{"n_layer": 9, "d_model": 256, "n_experts": 128, "experts_per_token": 6, "d_expert": 112, "d_shared_expert": 0, "activation": "swiglu", "moe_layers": [1, 3, 5, 7], "router_score": "sigmoid", "normalize_top_k": true, "routed_scale": 2.5, "balance_loss": 0.000421, "balance_bias": true, "init_std_router": 0.0171, "lr_router": 0.0014, "n_head": 4, "n_kv_head": 4, "head_dim": 64, "vocab_size": 8192, "norm": "rmsnorm", "norm_place": "pre", "norm_eps": 1e-05, "positions": "rope", "rope_base": 10000.0, "rope_fraction": 1.0, "qk_norm": false, "attn_scale": 0.125, "tie_embeddings": false, "parallel_block": false, "init": "normal", "init_std_qkv": 0.0382, "init_std_o": 0.0, "init_std_up": 0.0382, "init_std_down": 0.0, "optimizer": "adam_atan2", "lr": 0.000783, "lr_mult_qkv": 0.5, "beta1": 0.9, "beta2": 0.98, "lr_head": 0.00549, "grad_clip": 1.0, "warmup_steps": 310, "schedule": "wsd", "decay_fraction": 1.0, "decay_shape": "linear", "final_lr_fraction": 0.0, "batch_tokens": 131072, "seq_len": 256, "doc_mask": false, "train_tokens": 1277000000, "steps": 9743, "dataset": "wikipedia_en"}
Below are experts of layer 5 (counted from 0) of a mixture-of-experts language model. Rows are named router (the router's row for the expert), gate (a neuron's input weights, with its number), up (a neuron's input weights, with its number), down (a neuron's output weights, with its number) and show model dimensions 0-255. Each number is 50 + 10 x the weight over its row's rms, rounded and kept within 0 to 99.
After each expert's rows: "mostly gets" lists some tokens that are sent to it at least half of the time; "comes after" lists some tokens at least twice as common just before its tokens as in all text. This comes from a sample of Wikipedia text that the model never trained on. Tokens count by the router's weight.

# expert 73
router:32 32 32 41 59 43 49 46 45 63 36 43 55 56 51 61 32 30 71 42 37 63 66 61 47 78 54 48 33 44 67 70 53 64 61 52 58 38 52 45 52 48 47 56 51 45 56 41 55 28 43 49 36 56 51 44 55 51 55 55 50 47 61 47 58 53 41 45 50 57 59 53 39 40 50 75 42 53 69 41 33 53 43 29 52 29 42 41 48 47 51 55 53 65 33 42 45 48 51 54 56 41 65 48 66 49 50 53 31 20 37 41 26 32 45 59 57 37 56 52 38 57 44 57 47 60 47 49 60 57 56 50 54 48 51 76 39 47 48 32 53 25 42 41 48 51 59 43 54 45 53 69 54 48 41 46 43 56 61 49 58 40 77 56 41 45 41 43 52 44 63 36 53 47 48 44 61 45 54 45 45 50 55 59 55 63 41 40 39 66 39 52 53 49 40 46 50 54 56 66 46 64 42 64 60 49 41 44 50 50 44 48 45 57 47 52 68 45 52 59 59 45 60 54 42 49 39 40 37 58 50 61 50 53 70 49 47 28 37 53 59 46 75 42 56 43 44 48 56 52 48 55 60 35 47 50
gate0:41 42 58 39 74 53 50 51 52 48 45 52 60 66 49 43 60 63 48 61 39 57 61 48 54 60 50 66 48 41 74 41 44 75 61 63 72 64 53 53 36 52 50 52 33 60 58 52 52 42 49 40 68 39 57 54 56 51 46 64 40 46 45 60 52 39 54 58 62 42 46 45 48 59 42 52 30 47 57 53 38 69 42 43 24 32 47 65 41 67 47 52 45 44 52 25 49 48 63 56 42 59 62 57 55 53 58 58 46 46 63 54 46 35 55 60 63 41 66 58 55 60 61 47 58 51 47 43 60 55 56 46 46 62 55 45 48 59 32 31 63 61 35 44 60 45 48 42 57 42 71 38 56 60 45 41 35 52 63 51 60 36 61 61 38 65 56 39 42 53 49 43 51 43 42 62 50 55 63 52 20 42 58 60 38 70 61 41 50 56 47 45 54 42 38 41 60 39 48 42 51 54 58 64 58 45 35 62 66 53 51 45 41 52 52 51 41 42 54 63 56 44 53 42 42 51 47 43 30 50 60 67 56 44 64 42 48 52 51 58 56 56 40 33 54 42 27 65 71 36 51 46 57 52 68 43
up0:61 51 56 56 45 52 50 42 53 47 37 49 53 54 33 42 57 70 52 52 50 44 50 33 37 33 52 38 47 41 36 51 52 57 33 53 64 50 46 47 41 52 55 52 51 37 52 46 39 50 62 53 59 62 55 52 40 68 54 39 60 47 49 49 54 53 42 43 66 72 51 44 46 61 64 74 60 25 58 51 38 44 54 52 41 66 44 50 53 36 56 45 47 53 57 46 54 53 54 50 47 43 44 54 63 43 54 40 40 47 28 30 37 59 44 56 44 58 55 61 43 59 58 50 60 49 48 47 48 53 56 45 49 65 52 43 61 51 44 40 38 67 47 58 49 56 54 76 65 62 44 19 62 34 45 74 43 43 66 41 46 58 48 38 45 60 49 57 56 47 50 58 66 61 35 43 53 44 36 48 51 59 55 50 44 47 46 74 75 38 29 51 65 63 70 77 36 38 63 55 57 56 52 59 50 52 46 40 42 40 45 65 40 32 57 39 46 37 37 50 60 40 43 74 51 32 55 50 43 53 68 39 59 58 46 45 49 49 65 46 68 65 59 47 43 62 65 47 52 58 42 46 58 57 48 55
down0:54 44 52 67 47 65 38 47 39 56 32 44 55 49 46 62 62 44 44 57 59 43 61 41 38 48 38 54 40 65 47 23 49 44 50 51 65 31 45 43 48 54 56 53 46 65 71 47 54 60 39 63 55 73 46 34 62 49 55 51 54 55 36 49 35 24 56 42 45 55 38 34 56 54 52 50 48 69 54 63 43 50 45 44 45 57 59 63 40 49 40 57 38 35 54 44 35 68 54 54 55 36 54 38 58 41 49 44 59 38 51 38 56 43 52 52 23 57 43 58 57 60 54 56 35 51 38 49 42 35 50 45 50 34 47 56 30 53 43 55 50 51 41 48 59 70 52 40 56 44 36 43 25 63 55 53 49 38 60 45 36 62 40 44 54 61 56 58 67 41 60 66 41 47 48 37 41 54 53 48 32 50 53 51 53 45 50 62 55 54 53 45 48 63 49 60 43 48 66 45 58 55 61 60 64 50 40 53 62 36 44 48 40 41 53 58 59 56 23 62 41 60 53 53 41 69 53 48 64 53 50 50 44 55 32 41 26 52 51 32 32 61 70 48 59 62 41 63 39 60 56 58 66 56 39 34
mostly gets: " st", " d", " rem", " ref", "fl", " eng"
comes after: " \"", " was", " to", " and", " (", " is"

# expert 127
router:47 43 22 46 41 43 60 41 38 54 38 53 37 47 43 58 50 52 61 49 53 60 58 31 52 57 54 39 42 53 51 71 47 52 38 43 74 46 60 42 50 36 43 63 55 39 55 47 51 38 44 54 43 61 30 46 46 36 56 56 49 51 41 48 47 55 47 29 55 47 61 57 41 58 44 67 41 65 59 41 45 58 55 30 58 45 38 56 52 53 56 59 47 72 41 56 48 53 48 49 43 54 74 57 55 58 48 53 48 27 55 35 36 22 47 71 49 49 62 48 41 74 43 61 49 60 53 41 53 67 31 40 64 60 64 58 39 47 29 30 67 27 52 28 43 70 50 49 50 50 51 49 50 47 44 56 46 45 54 56 60 44 67 54 58 54 47 42 63 53 58 43 43 57 38 52 61 72 57 40 60 46 57 52 49 45 53 47 54 54 34 58 47 52 35 55 33 51 51 45 49 61 41 43 48 42 44 31 43 61 48 54 57 49 47 56 51 53 62 47 51 35 69 44 57 54 35 43 36 50 38 53 63 43 51 47 42 31 45 68 54 48 71 36 73 36 46 46 49 45 45 53 50 38 40 44
gate1:45 51 57 48 35 43 45 40 63 42 56 55 31 44 47 37 43 42 35 58 68 53 41 47 49 53 39 55 53 62 52 62 33 76 64 43 32 68 38 55 50 49 50 54 57 44 66 56 49 44 47 37 42 56 54 60 46 55 58 38 46 41 46 49 37 68 51 49 46 38 52 40 56 59 54 51 63 56 54 31 42 44 45 58 38 41 48 51 34 67 54 67 54 54 41 55 68 44 70 55 34 43 44 52 58 23 53 42 52 49 60 46 41 34 52 28 54 48 55 67 41 56 53 55 39 54 48 54 55 31 61 44 58 50 53 58 39 50 56 52 62 36 60 60 47 57 46 42 68 41 74 50 64 45 52 44 56 41 49 54 47 39 44 42 51 45 45 41 44 53 45 48 41 65 31 43 54 59 37 49 45 52 53 48 45 42 60 47 44 26 61 61 44 48 53 52 53 50 44 40 43 53 51 53 69 36 48 22 45 50 49 60 28 44 36 43 49 62 41 57 49 30 51 60 32 44 52 26 42 65 55 49 41 55 38 64 61 27 31 49 53 47 46 47 70 55 55 59 36 66 60 74 48 56 52 63
up1:47 39 62 45 37 52 28 57 55 40 57 43 54 48 39 35 45 63 34 54 57 57 56 47 72 53 55 51 62 39 34 44 47 42 43 63 47 56 32 54 45 65 39 59 57 55 61 56 57 49 39 37 51 57 51 54 67 51 51 50 46 51 41 53 62 41 58 48 60 47 51 58 42 41 53 58 85 35 57 38 43 60 51 59 50 62 44 33 59 68 60 59 32 57 50 45 46 56 53 47 41 42 62 45 61 56 72 45 53 62 52 42 42 33 59 47 67 59 49 41 61 46 57 63 44 47 68 50 46 50 47 46 64 47 45 62 64 49 33 56 54 49 37 52 58 53 51 47 41 29 47 56 74 59 52 54 59 46 54 61 39 56 61 78 54 56 71 47 46 47 38 51 46 68 34 67 48 48 46 57 44 45 56 52 67 38 66 55 63 57 65 60 44 48 77 70 44 49 53 47 42 47 49 46 54 62 51 31 68 64 34 51 42 50 39 48 64 53 38 61 40 41 58 44 51 37 43 41 38 54 48 58 30 50 57 35 49 32 44 65 50 69 57 40 65 46 50 39 50 63 54 58 51 55 41 54
down1:73 40 49 39 56 62 40 54 51 51 69 53 54 49 44 50 60 54 37 50 55 36 55 52 37 63 34 62 53 63 60 51 63 61 48 67 48 38 71 58 53 36 54 56 43 28 51 57 69 41 43 54 54 54 69 52 46 36 62 46 54 43 60 56 52 65 50 55 31 60 59 42 56 52 63 54 44 38 63 54 39 50 63 57 49 58 27 56 51 47 37 72 49 49 49 65 60 62 57 65 47 68 47 41 46 47 60 54 50 72 32 56 54 52 38 61 42 64 57 49 48 62 53 36 40 55 53 47 55 46 49 40 51 47 60 58 44 46 58 55 52 55 59 63 39 62 31 52 58 41 40 39 53 36 55 47 38 50 75 48 54 58 45 64 37 46 67 56 61 70 42 42 41 67 63 59 71 43 36 54 47 52 29 28 50 53 53 47 46 43 45 52 33 53 53 60 45 54 72 32 61 42 33 37 59 43 49 62 43 51 41 54 59 49 42 43 56 40 65 68 44 66 42 57 65 46 50 41 41 50 62 51 49 58 47 53 48 58 70 46 44 43 38 54 36 60 45 62 65 45 62 46 42 62 40 47
mostly gets: "   ", " Nominated", "ensis", "96", " classification", "84"
comes after: " ", "19", "20", "18", " (", "17"

# expert 15
router:35 48 50 40 37 37 67 50 44 69 49 57 41 44 51 52 41 33 57 54 46 60 46 47 58 53 37 35 35 68 50 58 49 49 38 47 64 36 47 47 47 41 32 67 43 41 54 44 48 26 33 46 34 59 59 28 46 47 58 66 46 56 34 52 52 61 44 30 53 34 52 45 43 42 43 60 49 64 55 49 34 59 44 33 38 41 48 49 54 53 53 53 41 55 54 50 56 54 40 58 39 52 63 48 54 55 51 53 46 28 49 39 37 45 37 50 61 50 57 50 44 59 55 48 60 56 52 46 58 40 31 53 55 39 74 52 43 49 48 40 49 24 55 29 38 54 46 49 61 40 26 47 53 61 36 57 50 56 52 39 66 57 63 39 53 49 44 39 48 61 51 58 65 36 47 29 59 68 56 46 46 36 41 35 56 53 52 49 44 50 40 42 60 49 43 37 43 75 54 53 57 61 30 53 36 58 32 44 37 57 47 43 58 48 45 52 58 46 68 56 52 38 54 58 42 55 54 51 46 54 43 55 59 50 51 28 60 36 41 67 53 37 61 44 63 45 29 60 42 32 46 67 57 43 35 36
gate0:54 36 61 46 60 46 40 35 59 53 41 44 50 44 70 63 47 44 48 61 65 32 48 53 52 47 59 47 52 54 51 47 49 53 60 35 41 44 43 52 57 48 55 61 69 61 44 54 54 37 55 47 64 51 42 65 43 46 43 47 48 58 32 46 41 49 64 46 60 39 66 62 58 45 78 60 51 44 43 44 52 44 54 59 39 48 71 55 59 43 70 61 43 54 33 51 56 49 64 45 46 43 47 31 72 63 55 55 57 55 55 57 41 60 55 33 48 55 43 48 52 55 51 67 54 41 52 47 47 70 50 33 39 67 51 52 60 74 54 51 58 36 63 41 41 53 56 59 41 51 53 44 56 49 34 44 43 29 54 34 64 46 61 59 51 41 46 58 60 40 46 49 74 57 39 60 41 52 34 64 56 35 53 57 62 39 76 32 39 43 58 55 48 53 42 45 53 48 61 62 55 43 44 45 77 58 58 50 56 47 39 31 60 46 41 35 52 46 44 50 57 49 63 62 56 59 62 59 46 66 53 52 61 54 58 52 46 47 67 44 52 36 45 27 40 47 58 57 18 50 54 37 44 49 39 68
up0:46 42 48 43 53 52 58 53 63 43 35 45 40 40 44 49 56 45 41 43 58 42 48 61 58 43 51 64 51 39 29 54 45 53 35 41 61 51 64 66 31 47 60 32 50 35 65 50 37 52 47 68 52 47 51 54 34 51 63 47 68 52 43 58 58 47 57 43 62 56 39 46 69 41 41 44 35 43 58 51 53 41 50 59 56 24 57 51 57 63 50 47 39 65 56 58 42 71 52 55 57 54 58 53 65 56 61 46 31 46 53 60 49 25 40 37 56 30 60 64 46 58 50 57 53 62 28 60 42 47 49 51 63 51 38 53 54 51 58 52 43 33 61 40 51 48 45 33 46 40 37 70 46 30 54 60 33 57 43 45 43 58 37 53 51 41 59 42 42 48 55 46 57 51 50 65 62 44 57 47 41 42 50 31 46 56 45 41 50 54 58 69 70 59 52 49 50 51 54 42 56 56 41 38 60 61 51 40 32 50 57 54 43 54 33 20 69 39 52 25 53 48 49 45 68 48 39 46 65 49 63 40 67 49 42 53 48 52 47 60 66 40 72 43 64 57 52 60 51 62 39 61 49 36 65 51
down0:39 51 46 62 50 42 29 44 71 42 31 62 44 41 55 48 45 60 47 37 50 68 51 37 62 46 64 47 44 57 57 57 46 64 52 38 59 40 64 57 52 49 63 53 48 63 41 55 30 52 43 47 55 56 39 53 49 64 51 58 58 63 69 50 47 47 44 33 38 58 42 48 54 48 40 62 54 66 62 49 40 41 38 36 56 44 63 50 52 48 77 41 39 57 36 56 54 47 62 57 55 44 47 38 54 43 36 33 49 41 44 22 30 44 54 58 47 64 50 62 61 47 52 69 25 30 58 44 54 68 37 48 39 48 60 46 68 48 61 52 48 58 53 49 40 60 68 64 52 46 54 39 46 56 53 47 58 56 29 43 53 28 37 59 61 58 26 53 55 49 48 54 65 37 52 47 45 60 44 35 52 45 57 55 47 62 50 45 66 53 45 47 52 46 62 50 41 50 55 54 43 47 56 46 54 59 43 62 58 49 46 53 51 25 43 42 27 51 58 56 60 59 59 40 58 55 60 44 39 45 57 72 42 38 60 53 45 61 65 55 56 65 60 30 55 37 43 31 47 57 45 61 55 47 34 61
mostly gets: "idae", " Genus", " Pet", "Species", " Phylum", " Binomial"
comes after: "\n", " |\n", ":", "-", ")\n", " Year"

# expert 111
router:37 48 34 56 57 44 46 56 34 64 25 57 50 50 54 47 39 51 66 52 58 52 41 38 48 69 50 47 38 49 48 65 43 63 41 54 65 42 50 45 68 21 27 65 49 40 63 43 46 48 53 47 43 56 40 52 42 48 55 45 38 62 51 47 40 58 52 25 45 56 56 57 43 55 39 63 42 72 63 52 43 53 41 45 55 28 26 56 47 55 51 59 53 62 42 50 53 35 45 46 55 46 68 51 58 55 48 52 39 23 55 57 45 27 45 64 48 57 55 55 57 60 48 58 36 76 47 39 46 61 38 38 52 55 62 65 36 56 43 23 59 35 54 23 49 56 51 41 56 44 58 46 43 46 44 44 53 51 54 52 45 46 58 50 53 37 36 49 57 53 58 42 63 58 40 52 47 59 48 38 50 38 42 47 50 42 57 47 55 58 42 42 49 57 39 54 39 58 56 36 40 61 46 52 50 56 54 36 51 47 46 44 49 43 59 54 53 52 58 54 64 38 71 55 52 60 46 39 46 47 41 50 64 54 58 46 52 26 39 59 55 60 62 41 85 39 39 54 54 55 34 48 39 42 32 38
gate1:42 44 48 51 63 31 42 20 36 58 43 44 50 48 53 54 55 55 57 67 43 54 61 36 37 48 57 44 56 41 53 52 50 47 31 46 49 50 48 34 56 38 50 66 57 42 52 45 41 47 33 43 35 47 62 38 58 50 48 51 45 51 53 21 56 40 58 33 64 47 73 38 59 56 58 56 46 51 45 44 43 53 62 52 50 43 68 54 46 44 60 73 42 61 68 25 50 42 64 51 40 67 58 62 43 46 45 51 43 52 53 37 58 40 54 58 41 67 61 52 71 48 44 60 22 51 56 45 58 61 35 66 53 36 42 59 44 62 46 50 53 52 55 37 54 39 36 68 30 43 41 41 43 48 53 53 47 50 49 52 60 52 69 49 51 52 38 61 68 43 46 48 38 70 34 50 39 62 68 41 60 57 53 67 43 55 37 55 56 35 41 51 35 48 58 46 38 57 59 39 61 59 45 53 64 47 35 34 51 57 46 51 46 59 50 59 69 51 46 50 47 40 40 40 56 38 30 45 42 55 67 52 41 49 47 57 40 52 40 56 32 44 59 55 47 38 53 39 36 34 44 46 49 52 68 45
up1:50 32 47 52 63 30 46 42 45 51 33 50 42 56 60 41 68 62 59 35 51 53 51 37 53 35 51 50 46 42 53 51 50 41 32 47 52 49 55 37 63 45 54 51 45 49 63 52 44 47 66 41 47 53 59 53 44 56 60 49 53 68 35 45 47 53 49 43 57 54 41 59 67 50 48 45 37 63 45 52 47 48 49 59 57 54 46 64 52 36 56 47 48 48 52 19 56 39 50 47 44 59 57 62 39 36 45 71 45 41 53 78 60 49 55 60 50 63 56 49 51 65 39 55 56 52 77 44 62 51 43 63 59 41 54 55 39 38 28 51 42 46 44 40 46 54 52 54 41 35 64 42 51 41 49 75 71 50 50 41 48 51 57 44 56 38 43 57 59 48 71 54 57 50 43 39 62 69 45 49 48 47 46 84 20 51 41 54 45 41 54 46 32 47 62 71 46 57 51 63 49 57 47 52 51 56 59 57 38 67 33 45 56 45 72 43 42 60 43 72 52 49 68 54 51 39 60 36 43 47 69 42 59 48 55 64 55 57 60 55 59 43 45 64 49 63 50 38 38 37 45 32 68 42 58 50
down1:59 70 47 45 70 49 56 60 51 40 50 51 54 51 52 45 58 66 59 58 49 69 42 47 56 60 59 43 38 53 35 68 51 60 54 53 47 59 39 33 55 48 35 54 48 37 44 44 38 61 43 48 53 55 66 44 42 43 55 50 45 62 45 41 49 25 37 60 38 31 52 56 52 48 47 61 54 38 45 21 49 53 54 48 44 64 64 56 53 40 47 64 45 60 48 77 53 45 38 43 60 53 58 51 42 60 50 30 57 58 66 53 57 25 45 31 48 50 43 47 61 53 50 45 64 34 74 46 68 55 40 57 72 65 31 66 60 56 50 43 43 52 56 54 55 70 46 53 48 38 47 51 31 47 62 54 59 46 52 47 60 52 50 37 55 60 53 56 52 61 32 47 58 40 64 49 45 43 39 49 38 60 54 39 58 28 55 62 51 60 45 43 74 52 53 32 47 48 59 58 53 65 45 40 40 33 56 36 37 49 53 58 45 56 59 58 43 41 52 58 60 53 67 55 36 41 53 40 49 65 51 55 64 40 55 54 51 56 46 45 58 42 30 65 53 53 56 75 38 60 57 55 46 44 63 38
mostly gets: " October", " December", " September", " January", " July", " February"
comes after: " ", " on", "|", "19", "20", "–"

# expert 34
router:41 50 31 63 39 46 49 51 37 47 43 47 42 45 41 57 56 38 63 42 55 56 53 53 55 81 42 45 47 44 43 54 52 60 30 53 60 42 43 41 62 33 46 62 55 33 51 52 57 33 36 52 43 48 28 49 33 45 54 51 47 71 41 53 50 56 42 28 53 50 48 56 38 61 39 63 42 57 62 48 49 55 56 42 47 33 38 26 50 64 64 49 37 64 28 56 51 44 46 52 48 60 65 52 63 59 54 43 41 25 67 41 48 38 42 56 46 56 52 60 53 60 44 46 45 67 50 44 53 69 36 49 59 54 70 62 50 52 42 29 44 37 42 17 33 62 50 37 48 56 48 47 55 61 46 42 58 51 57 53 71 52 56 51 37 37 38 41 48 47 56 58 55 46 33 49 49 48 46 60 58 50 50 47 42 49 48 37 30 45 40 56 57 46 37 61 38 44 51 46 63 52 37 48 55 51 42 47 50 39 48 39 58 68 56 51 46 49 60 48 58 46 56 58 56 43 43 39 49 54 46 71 48 44 71 44 37 41 38 65 61 55 71 30 67 43 40 51 42 63 34 62 47 51 41 40
gate2:43 66 70 53 33 46 33 56 60 44 41 40 54 46 51 58 40 68 53 58 48 64 43 53 40 41 49 51 66 48 62 49 54 43 53 32 76 54 42 49 43 50 48 36 44 53 65 67 56 45 69 40 59 50 47 44 59 57 51 46 58 54 57 46 51 30 51 50 53 48 70 70 60 68 59 70 38 62 41 66 41 58 54 55 53 51 47 50 44 45 41 38 63 56 28 67 54 63 29 46 42 27 40 63 48 64 55 66 47 51 51 58 41 43 59 57 40 40 44 47 50 50 51 57 57 43 46 37 57 67 43 62 50 45 56 44 57 42 43 34 59 43 50 45 48 55 62 43 58 50 32 65 73 33 47 52 64 57 67 33 55 62 55 49 64 47 55 32 82 37 49 65 47 53 51 37 62 49 50 43 64 43 51 45 47 63 43 46 52 54 51 58 39 48 50 50 36 52 36 66 64 47 51 54 49 53 47 49 27 50 55 47 58 61 50 45 49 55 55 36 33 63 51 49 52 43 48 55 64 61 43 54 45 49 69 46 46 68 51 48 52 38 62 39 60 37 51 39 46 55 44 45 63 44 24 44
up2:48 55 60 45 50 50 49 48 49 39 51 53 42 63 71 60 66 53 49 60 47 35 65 51 72 46 33 49 43 57 31 45 49 64 50 53 23 55 43 54 58 41 51 59 49 70 22 40 39 56 46 53 49 41 58 61 54 38 66 53 60 56 60 30 56 46 44 62 67 61 40 51 41 38 49 56 55 41 44 46 59 62 35 52 51 52 52 50 53 76 47 63 33 58 55 50 54 48 72 64 48 58 49 36 51 53 44 47 36 49 50 61 66 58 38 44 60 56 49 53 44 40 72 48 46 51 67 54 47 45 64 50 56 60 63 57 59 53 50 62 45 36 41 51 68 35 30 47 39 50 41 32 50 52 38 49 56 65 65 42 56 40 42 38 43 49 37 53 56 57 63 52 39 51 46 65 43 42 33 43 51 59 63 52 43 35 39 45 48 51 58 34 53 60 53 86 64 66 55 53 40 49 62 54 49 61 46 54 64 57 36 59 45 32 50 58 51 36 47 44 63 66 34 41 49 58 45 52 53 38 54 72 39 53 43 49 52 39 58 55 59 69 53 58 53 60 34 62 61 51 53 54 57 54 61 46
down2:42 58 48 53 32 40 45 43 39 59 41 56 47 41 59 48 45 39 44 31 48 57 54 50 50 46 37 41 55 42 54 37 49 64 42 61 52 53 47 58 52 57 40 50 48 57 36 65 50 37 38 58 64 50 74 59 54 46 37 36 48 50 40 39 76 46 34 32 62 64 68 61 61 56 50 50 39 39 63 51 65 53 42 43 66 36 60 43 46 29 50 42 48 50 65 39 48 61 37 28 54 58 52 44 40 64 59 42 57 45 62 59 46 46 51 40 48 42 41 45 42 50 22 33 60 52 50 54 54 46 67 74 55 50 36 44 47 62 57 38 39 35 52 73 66 49 72 45 58 48 35 63 57 43 67 55 61 42 66 39 53 66 55 69 48 51 63 38 51 47 41 44 41 57 49 33 39 53 56 49 56 46 52 55 28 62 64 54 55 33 61 54 47 39 55 44 47 31 41 53 56 73 38 56 60 53 57 41 49 58 45 53 61 56 52 48 54 43 61 44 46 36 64 56 56 50 71 37 52 48 66 38 40 44 55 56 44 61 48 53 57 56 60 55 54 57 57 63 54 40 45 32 46 53 61 57
mostly gets: "°W", " century", "–present", "°E", "-century", "09"
comes after: "20", "19", "–", "18", "17", "16"

# expert 85
router:42 41 30 47 48 39 42 47 52 59 40 55 34 34 58 40 53 34 54 52 41 58 50 67 56 92 47 46 42 48 56 68 46 56 49 56 61 51 51 54 51 38 42 60 49 42 50 36 54 42 48 52 41 62 63 51 45 52 54 53 55 52 44 45 60 58 46 32 40 54 49 56 40 35 55 67 39 50 69 39 40 58 50 46 41 21 34 39 41 60 52 51 45 52 43 44 29 69 54 54 49 54 52 51 56 61 51 47 47 19 39 60 38 38 31 56 54 51 49 45 46 58 44 60 51 52 58 49 77 52 66 48 47 39 64 54 43 50 37 30 51 27 36 36 43 66 47 51 48 39 52 57 55 61 41 41 32 53 50 36 54 46 65 52 46 48 39 38 52 64 53 40 49 60 53 42 46 57 58 45 33 39 50 55 63 46 36 48 49 51 37 60 52 46 35 39 46 62 55 46 48 56 43 64 51 51 48 46 56 60 38 42 46 65 55 60 51 55 52 69 57 47 46 61 39 62 33 48 39 72 42 61 51 47 61 55 45 30 54 65 45 44 73 31 61 38 39 36 44 50 49 53 59 39 53 38
gate0:55 49 46 38 74 42 51 41 56 53 65 62 50 51 42 40 56 26 53 59 55 63 45 56 41 47 58 49 32 25 50 66 47 60 60 49 55 70 57 40 68 35 46 40 67 54 49 35 40 44 32 64 55 59 38 52 39 42 54 50 44 54 57 52 49 64 62 57 44 65 57 55 67 39 30 60 47 65 52 58 45 48 48 62 57 51 47 43 58 52 30 46 50 48 64 46 58 42 47 45 41 45 45 35 77 51 42 65 63 45 50 57 46 43 60 58 60 39 59 50 51 49 44 61 41 60 57 55 71 52 70 34 34 50 50 52 50 51 46 58 75 55 35 54 52 45 51 38 40 41 50 55 44 56 42 51 56 45 40 45 53 72 35 65 47 58 46 54 35 45 53 54 39 46 51 56 29 63 65 37 40 39 46 46 60 44 52 47 43 39 42 49 48 45 47 52 53 61 47 51 49 43 50 54 63 54 73 59 66 44 42 48 52 60 59 61 62 33 51 49 53 52 44 43 60 56 53 61 25 41 38 65 47 49 50 24 37 43 54 39 41 38 56 54 59 52 48 29 57 64 53 58 69 49 44 24
up0:55 46 51 37 54 50 44 23 52 47 49 53 57 52 45 57 47 60 72 47 66 67 53 29 34 45 45 72 56 51 38 50 34 29 57 38 51 34 30 55 42 49 45 40 35 39 66 41 47 66 33 55 55 73 62 53 53 55 61 52 38 44 57 67 53 50 38 51 49 45 44 52 57 63 49 44 79 55 49 58 51 48 52 39 31 53 66 77 41 31 64 58 40 52 42 50 51 63 53 40 71 50 52 32 55 51 61 57 51 59 68 35 53 47 65 40 55 54 38 53 49 54 67 45 54 65 56 45 43 40 49 55 46 47 54 55 56 49 66 29 47 60 54 49 32 40 60 36 44 62 43 50 67 58 59 54 55 40 56 63 34 37 41 49 60 43 53 55 44 45 56 35 54 51 49 57 30 52 46 61 43 38 67 49 51 49 64 51 53 59 54 49 41 60 27 41 54 26 58 57 37 64 53 48 50 46 62 63 49 39 48 58 60 46 66 41 58 41 44 59 51 54 58 50 54 35 55 60 48 33 63 44 50 42 42 42 48 55 40 48 54 41 41 56 54 49 49 55 45 51 54 25 53 58 53 38
down0:62 55 27 48 51 52 46 62 46 59 57 46 55 59 64 38 54 51 65 39 53 46 54 56 45 32 56 40 49 47 69 61 42 51 45 33 58 32 68 56 38 43 52 46 54 49 58 43 45 53 53 29 37 42 47 44 61 57 55 49 49 54 53 61 45 53 66 56 54 53 50 45 40 60 50 41 49 52 45 42 50 60 61 43 26 35 60 62 52 50 59 54 57 46 41 86 48 62 55 39 46 29 49 47 49 42 43 52 45 39 54 42 58 35 42 56 47 51 53 34 59 52 42 47 60 43 49 45 58 41 49 71 31 45 62 63 51 55 32 52 39 33 36 60 46 44 36 48 47 50 43 56 54 68 52 67 65 56 60 47 46 36 55 40 36 43 49 60 53 56 70 40 36 50 39 41 59 40 38 36 46 55 33 40 63 52 38 62 42 42 60 70 51 54 52 41 48 50 38 56 51 50 53 70 71 50 54 56 45 58 42 37 43 50 54 50 31 53 56 59 44 62 27 61 36 52 56 59 48 32 66 62 49 35 38 49 53 58 52 68 61 33 48 64 67 40 62 45 49 34 53 65 65 61 65 53
mostly gets: " ex", " con", " comp", " pre", " ass", " per"
comes after: " and", " the", " to", " a", " was", " an"